{"d_model": 256, "n_experts": 16, "d_expert": 624, "moe_layers": [1, 2, 3, 4, 5, 6, 7], "router_score": "softmax", "balance_bias": true, "vocab_size": 23349, "norm": "rmsnorm", "optimizer": "muon_variant", "lr": 0.0123, "beta1": 0.93, "seq_len": 1024, "train_tokens": 406900000}
Below are experts of layer 3 (counted from 0) of a mixture-of-experts language model. Rows are named router (the router's row for the expert), up (a neuron's input weights, with its number) and show model dimensions 0-255. Each number is 128 + 32 x the weight over its row's rms, rounded and kept within 0 to 255. Numbers have three digits each.
After each expert's rows: "gets" lists some tokens that make up at least twice as much of what it gets as of all text. This comes from a sample of Wikipedia text that the model never trained on. Tokens count by the router's weight.

# expert 8
router:124082159067078130103124206135105180148186123154063155176099158125172078158116086149188111147086109128176148130174130129120161129138110094047047094147114119115161138119169186123101082080123098087081112109151029131119164141074140097155131125132078125095088117128121126114091139101128137179116121143167183116120077133084061107096176147119173119152143105134121109114187088067138191098124151133127106164105088151149132150127115152187123113160121113104126140143163133147113131112153064175130058142183138130126103047120129150105128109161184139106135080077154109161147185131087135116085182112128114126107145102110135114090196131093108146150137102098167134093184135176131128126167172117113111075151113076189172109111145144152127112119125138169095146205090150128090131141130138
up6:170088114135063136136120111079092123185196162120192158154091090096141144138110192152124117137126111114110142178109138098166139172131080147212121101133158100095077044164102133057144060080114106144110089121150106092103131117144169100129086109161127110156098152069162160124106058110128108122080112130200188097147121136115106109110105126093104069100120126173192139094064153180127130090130139155113142113162109091136123154094128197095105162131148194144174143133121121125190063127158153129159116151129160107134131081165117109123103185149149121122156126156175113139193183072149181087138128139107123145133146138179111119127131132048066080155121116111140084135134142130084200158118141129121145159184110120144155110101110152128038135132134163115114155120156128178124126116186135
gets: " as", ",", "s,", " and", " time", " years"

# expert 12
router:109178047100105168170109146126143146113066097169132160105102172127144085125153153182140108168106119064138121105116088141150088130072139151092071135132139146110139115105063112128056098160127119120098174156161184115146161134117127119134142177146156089142133235149129079124149134126073085056121112086166172096157169120150140117109143128079140131076189116124153174195179159168084159117130096113152100157137137098146121099086148110142124121099170104203106129155117089094093111047125117149104119117152138134115184082149154190118126084130126130172157174183144146128155128121168164091124121168167187147122135116130121130165101109105131153099136157127182124104107151093169073046112081156186152114119143129137143122191150192169111148077145111075145143164098153128122079173159116
up6:139108087083106133174134129134102143121152150096193105134145121105132127158140153152118145144154163122112101156060136139153194088153143135175067140143118088109136155113127134059120087118101138126176120083159187091145105153108168159086099156156133101214143095139155111098128107161185111154096100076100105092157149186086170105088097121159153130121165109161147110128151151144088127150122139134180056095113179123118153125101097075143154118082200161162150165110143068122156122117145149074155121098115195065114133143186102128097139107155119040142114085137128175130162130142075214119137123185165076089149119149159111132098077088138169065129091152141148127117103113127160115099128066149103140138105201117172105137185110156084126065114157155131112138174071133155154182191131163
gets: " the", " his", " a", " their", "The", " its"

# expert 1
router:180061148179116190136053125138115147137073065199144150151106161113122091098097131088128129091118118111087122144094196121101122206121158110123160148074117106102147133053119149117164124142129129121106089122100049115059119122092124142116148069158157137113118139056111149110147153105136156097128170179114152155113133101105108152089176145174137148122094171137140161117115138166082162081117118148122127114124175100104077137122177108099155148130070202142187132120169179128130106195127100132159096129081092099140113128112128088149127096128110120168161118084102108185101193107168127067149073099160158113189101156160137132137096124086138137142138135166154131144138141118170113057083137104124056144147169091130164173091075123136026096165139087131135101107160150108081101145157120
up6:094148136129109086171115165118081109138172119160191168122115113144172142119166160127123138139082134087057142122086129115157144145136129190173094199142164141189065098108081143085132147111148155089086102165113146136106140192160140141162141136120107139177127137106024108151207141098219177144196139150189069127168105142117141156186094164144133090138189189122161064137142111107155115122091104163174068146097078115103116124191125134095100128102073091083128115125074136165134133119150091119120169157095154117135132114112115167126111139102127100086134109117105134117078123044139106148116111079100193120126166129185133091130140124178129136084136092117103123159124155156119177128130174180149116150128141168103186160129137130139131095125156145141160177137101055096129129078141176
gets: " and", ",", " =", ")", "a,", " &"

# expert 6
router:099115163144080100088133103130134136113145127110136151171161096124044064136128134165167101160113169166110127135108135198191104155119095064122190134162092136152126143120118168023168141092181178139157072123168103161137083047131151104080162081150131142180124111154125093151127090111160113140162167146080154158079118122149121101148121100119122113098129136144225103108155150113159137177181132130117129155160120101042185119102123174138140137101079203141085148127038116162086146148136090019097174118112124118142096136119104079161102163120140069129162147123109126106122142118141107104108141126171109136103128096163145181169124142129119115134094106115100147191143125160147138155155152183137157140170117114114091137142071154119156186137128130152095119155112138144074183081142124
up2:111203136139178098089176162104140202100094163141203124127119131152163123123138123102156100086169145123096145107139131124101114090166142129142112117213162167083050138141136143062054171137124180115119151122098077152173154122104084087081151114078163132101135095169127171068119114152074123062017144138129076111137155132138112142134154147149116125170142096105160134161171154097142088083093178156091092098127154072120154163134159108118146182142159160164095085094133156086160143134139107112137114106123149145141093073138125069172135054083170169083112160167141107122126128154137128165123142135174153073113096150109119133136156105140048148148123091130127096146093141094073089134164139104112151153195107156122138131106153106139205160101143104173097133116137089167113089156156154
gets: "-", "|", "\n", "=", " -", "1."

# expert 13
router:174153166074150153098152141112162149105091143182162067096131148095079069149109095146135098125120177113063111098068155118108121072155086123063166126125161130096122122100102114167026135175120128132083128107099128139131088103113184133133131114098088111137154150089085113160074114072100165127106154123175156161104163119087145113131122153172145130126118119122130144087176147070182132120158097139132132142115118148129147120120121178085137117138207149103132103117159126072132121140110205123124166165179203108124124126144097134105163145213084153156079144120108098090076088100094162115191138107107083111140123132202166139069080134144105122127095182124158101101100055165133094213146155097140118136068168147100173153147170125099103082123157078192152155119155115133101137117094126
up6:139134166174136087168103190126149099131062103080171098131166101140133121134152129133125092122094130129131133166086126134143155083093155099128076099157130169111095127103161082104064147071146095129160128171093109133072166152098081118198122104153148139092117103086074136046130136119085102120078102090124122142166113103093108128157159154128137181166141160173155114137090132115106164091132148132096096140149093172135143086080080164207134149116185154047160161082097140112183131121112130044110171131164107116117056136154144131133152095122118157160156109130179157112158090165183088059179142123059087070062144165154137118131119164114111150126107184195104090112106120155157113150130096081152128152137118108116151144106163104057135123132122160135115119130112079128107098043073132
gets: ":", " is", " was", "'s", " are", " were"